{"n_layer": 13, "d_model": 128, "n_experts": 48, "experts_per_token": 2, "d_expert": 80, "d_shared_expert": 64, "activation": "swiglu", "moe_layers": [0, 1, 2, 3, 4, 5, 6, 7, 8, 9, 10, 11, 12], "router_score": "softmax", "normalize_top_k": false, "routed_scale": 7.3, "balance_loss": 0.00242, "balance_bias": false, "init_std_router": 0.0168, "lr_router": 0.000826, "n_head": 2, "n_kv_head": 1, "head_dim": 64, "vocab_size": 8192, "norm": "rmsnorm", "norm_place": "pre", "norm_eps": 1e-05, "positions": "rope", "rope_base": 10000.0, "rope_fraction": 0.5, "qk_norm": false, "attn_scale": 0.125, "tie_embeddings": false, "parallel_block": true, "init": "uniform", "init_std_qkv": 0.0395, "init_std_o": 0.0, "init_std_up": 0.0395, "init_std_down": 0.0, "optimizer": "soap_variant", "lr": 0.00453, "beta1": 0.95, "beta2": 0.99, "weight_decay": 0.085, "lr_head": 0.00876, "warmup_steps": 200, "schedule": "wsd", "decay_fraction": 0.251, "decay_shape": "linear", "final_lr_fraction": 0.0, "batch_tokens": 65536, "seq_len": 1024, "doc_mask": false, "train_tokens": 368800000, "steps": 5628, "dataset": "wikipedia_en"}
Below are experts of layer 3 (counted from 0) of a mixture-of-experts language model. Rows are named router (the router's row for the expert), gate (a neuron's input weights, with its number), up (a neuron's input weights, with its number) and show model dimensions 0-127. Each number is 128 + 24 x the weight over its row's rms, rounded and kept within 0 to 255. Numbers have three digits each.
After each expert's rows: a language model's description of what the expert responds to. This comes from a sample of Wikipedia text that the model never trained on.

# expert 15
router:167124105162124135112090094132149150161154139088113143113164128109154164157113146075121137105162119136106130109110115154085165127112128099069153149140099128131155126114116130080133142136155104084109129138135119109142086121123122136138174130091116115108109132115097121148153198103132139156120148119120135138189123136126130121160105115128126154116097078158130091093098105116166129117137
gate1:105143147122109103164143141159097113120156137125149115121124126140092139102113130157141088177140108135075137119123138121172092092129114172124077141095111108098139113141121147147109123171099164154076141096149139153109121156148161109130132075150126148172113132126154132114132087121104073131126104126142113113141184144137097118145181144167146117137149145105126160123163141136115126096127
up1:130139129132116145076132136081084096113103162107120100142121162122110123110105102148111130152135113133180129159147128106114119158149138112144124133194121132124103107107175100109133151131116153124119075104144129175167131122124145124080092124125127146129139125141105117110106129167153150156096129107168107129131138106113142134089054161127138093141152085088133140117116137107142084132164
Description: Digits and miscellaneous words. Digits 1, 9, 7 in years and figures, plus prepositions at, on, to and words like released, aircraft, nine.

# expert 2
router:168124107163126135111092093133149151159155140089114144113164130109153164155114147073120136105163119136107131109111113153086164131112129098069152151139101128132155124113117130080133143136155104083108130138136120108143087123125120136140173129091117115108108130116097122148153199102130139158121146121119135138189123136125130120160103116127126155116096078157131092092099104116167128117136
gate3:096123151131140081103152157131089090102131121109154128157137119141117132125123129170144108179126103139103136148112174095166089124086136132159095121110123107135126125147151125148133138177096140170097138094141131176110147160152116126080132110126148148140154128164133111092120119145113085116105120134146133135123146114108097156106126164148095096155182096087147118113179132133096133098138
up3:150117139098097081137117116109159123155123136160130143134169113157119125116094140141127129100151141135110165133133092166122124112186131090141115105146126104112149129126089118076136135144132157147113136144100167130148192140142163133148143139100094102112156130088124110125086117138129094105094097134179095139075139119154098185129106135141117104126150117172148148166109141103119128143103
Description: Year and table digits. Digits completing years and numbers in lists and tables, such as 202-5, 19-55, vote counts, zero cells.

# expert 16
router:166125106163127135111091095133150151159154140088114144114164131109152164156112147075120136105163118137106130109112113153087166129111129098070151150140100128131155126112118130081133142136156104084107129137135120108142086122123119137140174130091116114108108130115097121148153197102131139156120147121120136138190122137126129119159104115129127154116096076158130090091100107116166128116137
gate0:075150132124110114120124157127103112119125153129155094109154112102125150142097106138122133142132143141141187126104096109114074118101104142142107168177175120122112133108127131110112169148113123143134145114129089169158177127104159139149105131130131138184136135166113142110116113077142145138173087131161118107103131091169105131132138153133093115103126162113114123119167180149166111128147
up0:123118158110083119103117102111154063094139171122120138132142129132154116156171160118099124151146127126180185107152099153136114115105118180138129170157134133123126130155150120105129124134127123134113104124134122140077133095134147134191195140100137128119174125095134130117125132156114138140102116119110142141122120082143124108129083104158101122145104132163136138165099103145156088117159
Description: Closing parentheses, year ends. Closing parentheses and final year digits in lists like 2014, 2025, plus was, had, it in narrative and climate-table text.

# expert 12
router:147118158091133155155120159115127073148098143116155189110117117146121134137098150126141092150153137137147120125129083092107165127144163168149095155116131111159110132119191162115112132131140110102156156165145107090155077148102096170091139129125134127126125099150087119125117115137089151096127106152126122126139183117120150172081141107117154161134146123110130139126153104130137114124117
gate3:102125128097157167132177097106141110083177123114133155126102127141091127154112150071121150112105136147113149161147135109104115097129117086140089108135085117129117107108167117119094106131099122128156156092141101171202143126105125105126136143118142138125114148107140130124126158179132109136127167090115137106104103116127128148115117115109106134128164186111130088106163138135171138104114
up3:118110123120151094126153117091094109112095138108153124136126127122131157090089146147134078099127143120156112111134122104143147142139119117124116133149092133149156161160081077126167107099124099140140138106142163127127127138151115171130126140071131155082140189136149132153114092163113154123123126177128132139190150113147127122170132121137104096148114093096111125132125112125141200149128
Description: Mid-word name fragments. Inner word pieces of names and places after a capital, like P-ly-mouth, Kn-ight, W-ong, plus adverbs particularly, especially.

# expert 18
router:168124107161124136112091094132150151159154139088113145114165129109153164156112147074120137104163118136106130109111114154086165129113128100068152149140100128130154126113117130081132142135155104084110129138136120110142086121123121137139173130091116114108108131115096122148153197102132140157119147120120133138190123137126131121160105115127126154115097078158131090093098104117166128117137
gate0:128151108136108111150117117099109145127121129146089127136145103141113100158071136197130113130116153154112151093137105098152111095121134123130095125141168094107112090103166123126143116120077101154154163143081097163139115188130128127117125161112095126112101160171113100111135113138089125161139125098117114122139128147143110081130149124146090123111160167114139169102152102138112133148166
up0:160133161162111117113132144114097097103127138165107168116126111181076163139139150145116126160135133145146162134163149144091116136164138169118142154113116115100127128129165099137131146223130099135110136113151105123143095140103074098147151170140094136116106136129103114134154095139152122167119144144132128066106148154116116146151163148142129148106116109133120122141114152098127116109143
Description: Decade digits, city names. Third digits of years and table numbers (1989, 38–1), plus city names like Pittsburgh, Paris, Los, and "The" in titles.

# expert 0
router:166124106162126135112091094132149150160153139088114145113163129108152165156112147073120137105162118136106131109110114154086167128113129097069152150139100128130155125113118131080133142136153105085108130139136119108142085122124121138138174130092116115108109130115096122148153198102132140157119148121120134139190123138127129121159105115127125154116096079157129091093098106117167128116136
gate3:094125154108166130105118153104127123137151128148142153132099143146122167124116153102138122106126099129098100124101130122130116123135125131064141144107100119088151102147077128134132140144090142105119134112129126147167128142130125102118138137152196105132108146136163083132120151171140141126133103192133126115141175168116134079107142164136063113175147166096137101105150111120107154151101
up3:168120105135111114145142117130118116133125139105140123112159151132111112104111135165113142106136127146123148123144159148170126098128140169163106112129181127136098125110110137135147078147105092102082178112112126137115137148151132105146101094127104096093089135118153123144114129143110077077124118104122095117118152142198129168149114144142141136128160095160118146177086088093162153158115
Description: Mixed list and number pieces. Commas, digits and connectors in lists of names, titles and dates, such as Ministry in officer listings, year digits, ampersands.

# expert 24
router:167123106163125135112090093131149150159154140088114144114163129108153164156112147074120137104163119137106129109111114154086165129113128098069152149139100129131156125114117130081134142136154105084108129139136120109142086122123121137139174130090116115109109130115097121149153198103131140156121148121120134138190122136126129120160105115128126155116097077158130090093099106117167129116136
gate0:139158141147142131122101154178082095109139157130170139092154136145116122098114113180151101113091103124122146096125140133153124108141147109102094161078111120115106098134110135137122161141116136152120139082142138092151128126147164147126168147155119152146131108089141164140070139149142126137142104112132107144092159102158138138099119146138107128154129172066111145081142113100113134167146
up0:139057162161150111137168161116178155115128137171107138143119126120134146139146119112139151102097121137150162128091166076118104148147092134105134141147168108146142163108134145107103102094111104127152159139157157143161182101131129087122123098129147112117133118120096122110120157119080127121118120144134105138127106115144114140129120160141159152137104091109074108111161181103132138152102
Description: Table digits and currency spaces. Digits and cells in results and election tables, plus the space before a euro amount, e.g. € figures, 1,848, Quarterfinals.

# expert 38
router:107131118098152114142113066113133092115149140141155081106164130103137138105149125089107127143127156121089096105079169152154095142175093130101108113121123090145123143149116101110130114163119124188142126127140118097110138129162146090147092116129117131161156120114191109132159160133168113122107114127162116096126090086099130099113129129144114117100154117152170116120130146140100135099122
gate1:166047124115165115142138095098132112144089132101150129084089120134099111128131117132112110161113123105150148166120166135120111106096142110145127120142139065146108163111130142176142135141141124119135083134154132162127147079121164116138134156125139174167134121153149075097140096145143132161108136136151131115130103131109093120115170178108127111152134144110124087149114162101132128134121
up1:103150127122106121161087151127132138093149100097140115101147131142137132118106128170132138097155094152134128102151069117090126230147151178107128100131132110150159128104133128090111125102131138113159151127113106082180096142109152152120095119109141093104168165132120134132105124144111131167148152142123139134137141122155137148116084094112099095135150139144107161120142112125142113139111
Description: Quotes, headings, list marks. Opening quotation marks after colons, section heading markers, table separator rows, and dashes or numbers starting list lines.

# expert 36
router:166125106162126135111092092132150150159154141088115144113163130109153166155112147075120136106163117136107131109110115153085165127112128097068152150138100128132155125113118129080132142135154106085109130139136120109141086122124122137139174130090116116109110130115097121149154198102132139156120146121121134140190123136127130120160103116127126154115097077158130090094099106115166128116136
gate0:101157137148120136137154125122102138151094124135094167115127165137151153134136139145166084115139096092140134187141118133157110129130131123122145122118112107139104159157169109164130135105117149145140107145123121129152079083169146105136187118132102140101165111133117113101119110137101147173098086160136151132112092128109145116114142108154117112113171152140169132096147180150137178124179
up0:200081109125124132116079150141140129149100124146167088127125138117148174139148099141145133122120097104136129119148157142112131148112122116168119146114135141144131121117160108126096102160128159165135130131150132139115122122108124183169087075080119117139153155182148121115128117121137143148160185123145143159174116115151139108136078184111137114124123116126109126132119160168113149121160
Description: Spaces and organisation words. Spaces before numbers in tables and words in names of bodies and roles, like Ministry, Minister, Battalion, chairman, headquartered.

# expert 11
router:167123105163125135110090094132149150160154139088113143113165129109153165156113147074120137105162119137107130109111113154086165130114128099068152149140100128131156126113117130081133142135155103084109129138135120109142087122123121137139174129091116115107108131115097122148154197103132140156120148120120135138190122136125130120160105115128127155115097078158131092093098105116168128116137
gate3:132167171132146098129168134086109135085174137112154110142142135135125117117149127148176135141163128100123178133163122138136100137116143141132104108114131135114085115144117136175116139189127134120106146067134088127134128107155154123115165147158114114102086109110105110106135118160118108101123106107172123185100163126139155120094122149120095096143117170085108100121130140168121106128129
up3:154110123156152148093148157159111112155114134108103127118137145121144131139149138142120161131041150150154135172109125104116136128136148100169104114146118155124144128153128117115144129121144139145095081123161093139109137159147131050101151117117149074149103129104091164149157165158131135157106126142141165164098113093145118134090133089139103129113112100131140107126107114112098111160100
Description: Line ends and table rows. Line breaks and pipe-plus-newline ending table rows or list items, plus copulas is/was and nouns like government, post, Department.

# expert 29
router:167123105162124136112091095133150150159154139087113144113164129110152165156114148074120136104163120136106131109112114154086165129114128097069152149139098127131155126114117130080132142136155104083109129138135120109142087121124120137139173130091117114108109130115097122148154198102131141157121146120120135139190123138126129121159105116127126154117097078158130091093099105117167128117136
gate3:108178117148120109112152140141102111089132076139146104162158114111069153135130137170151096178088095164160115108134161109130108083142124119139116137123155091162142088142141134115148154133138171165083135141140110155136160161125123104118132090165111151133136103139149136102088121118131115107096156115138118117132133141148077162108104164157087125120153167122133116153142115144125113123123
up3:085165156078166152127098139131122155137132139063133137092107105111096159114139158125109130117096112115143136096145139155127102168095182134125127141110148109104126133132129158127115118150151086132088123109104124127156126087134183084116151146136112166134164141149136086121171129144130107123130185112169143106155104132133124155093176109130114132135131116096118144101135121143103099105102
Description: Year-starting digits. Digits 1 and 2 starting years in date ranges and tables, as in 1973, 2022, 1924, plus word-start pieces like con, dec.

# expert 40
router:144130126112126153130153103138129133092110115142140122090086097126135111145109141146128167148169075111123189104132142163121090118102133133170132133149148097159082119141125151107177132073144114142112116142090131146141156186120106158129089092117166156182138104104141141147136132108131105177155164152128106128146146142127124099096138119135169115118092125136131148161160107132144145141121
gate1:114116135138104111053141099183104100075130100124133118122148138134134126137133131109117152140119116127074152112136139170121121146116116160121137077098163126094130148118133132148146127146138143134166163114139118141121143148139107127164131150126138154142086132188135137086148122103102083098158117074142096117123116116153140154139132196119124114121123089066118140108122099167137115126111
up1:073167127082154110096098126131103126117099132115127147129135124128101129116129154096136130099146134138157118117134131138118119139093162125141097139116128132119101141108098122152111107130149159145096174127149095114156115147154103150126155158101132091133166093105111129151130127141135148065146062130092153068109126164126117142149154136130125133106089139128119179135176168173118080121104
Description: Piece after capital letter. Word piece just after an initial capital in names of clubs, places and people in sports tables, e.g. L-d-B, H-anc-ock, Vill-an-ova.

# expert 25
router:166124105163125135113091094134149151159153140088114143114163130109153164154113147073121137104164119137106130109110114154086165128111128099068151149139100128130155125113118131081132141136156105084109129137136120108143086122124119136138174128091116115110108129115098120148153198102131140157121146120121134139190123138125129121159106115128126155116096078158131090093100105116167128117137
gate3:108124118111124137074121129136108082100148150153139158127144116109110145100109100158122075157100104128137171127094124083138097077125153154163094123122104098130119167110143117101115141121083151137090118111128144123143186112117118165090164109126133138159153149129127141095085107125099104134096140128161086073071117156141099132137139148148126110149145109103116125128146133122125119116103
up3:120156128129104146091125174152129121129115104128097096137187100156151134114135146140146135103097127098125161087143135106146132102119125149113140109097163169151182200145105156136117156136147109131058150121130093168075160103135139130134128118120117145109107140132122089121114115088114094143086142125134144123164136152131140109147151118077156112119173097108120132124119127106139107106117
Description: Commas, articles, word stems. Commas, the, of, and word-start pieces like cl, ext, rec, cons, plus single digits in census tables, catalogue numbers and team lists.

# expert 17
router:118151141188141099160153074176118150096111140156129087180112129105120139097172144144119150111154156141095147152108103126171169097119126098099134129170165094121123144127116152146155127119135162157104136156128138115145146123117129144115141101122147168090125105099160145115169089133131115126154133118168140139084155139151137167172145123148118128124144138136117134090137146119120174097137
gate3:116141145111123079107124157148157141134156098088155181132112125138119143131145097120125112126102092111136140101145181120120098097140110120131132113152082135118124130135171113107104075087122155130106124135114130111125094092140171120094153142101118142118124151137149096141135142122097112091102071109155125185167132125106148173133159133156125162073153135147097111143174138161131135122119
up3:135151165119151096136144127152153102163111132123167134142126145126097142115116108138112127119070125109158109147168121101135121102115120116131109114172152135144151146097119118121116054093116159153086089143110139145125117116093140160102154158093136086156144118121130147136144096172101131105138099110107145164148173162110147160107081138134151144130171145138078107131161131104130150163113
Description: Structure and function words. Most general tokens, especially section-heading equals signs, paragraph breaks, table pipes and line ends, the, and sentence-final periods.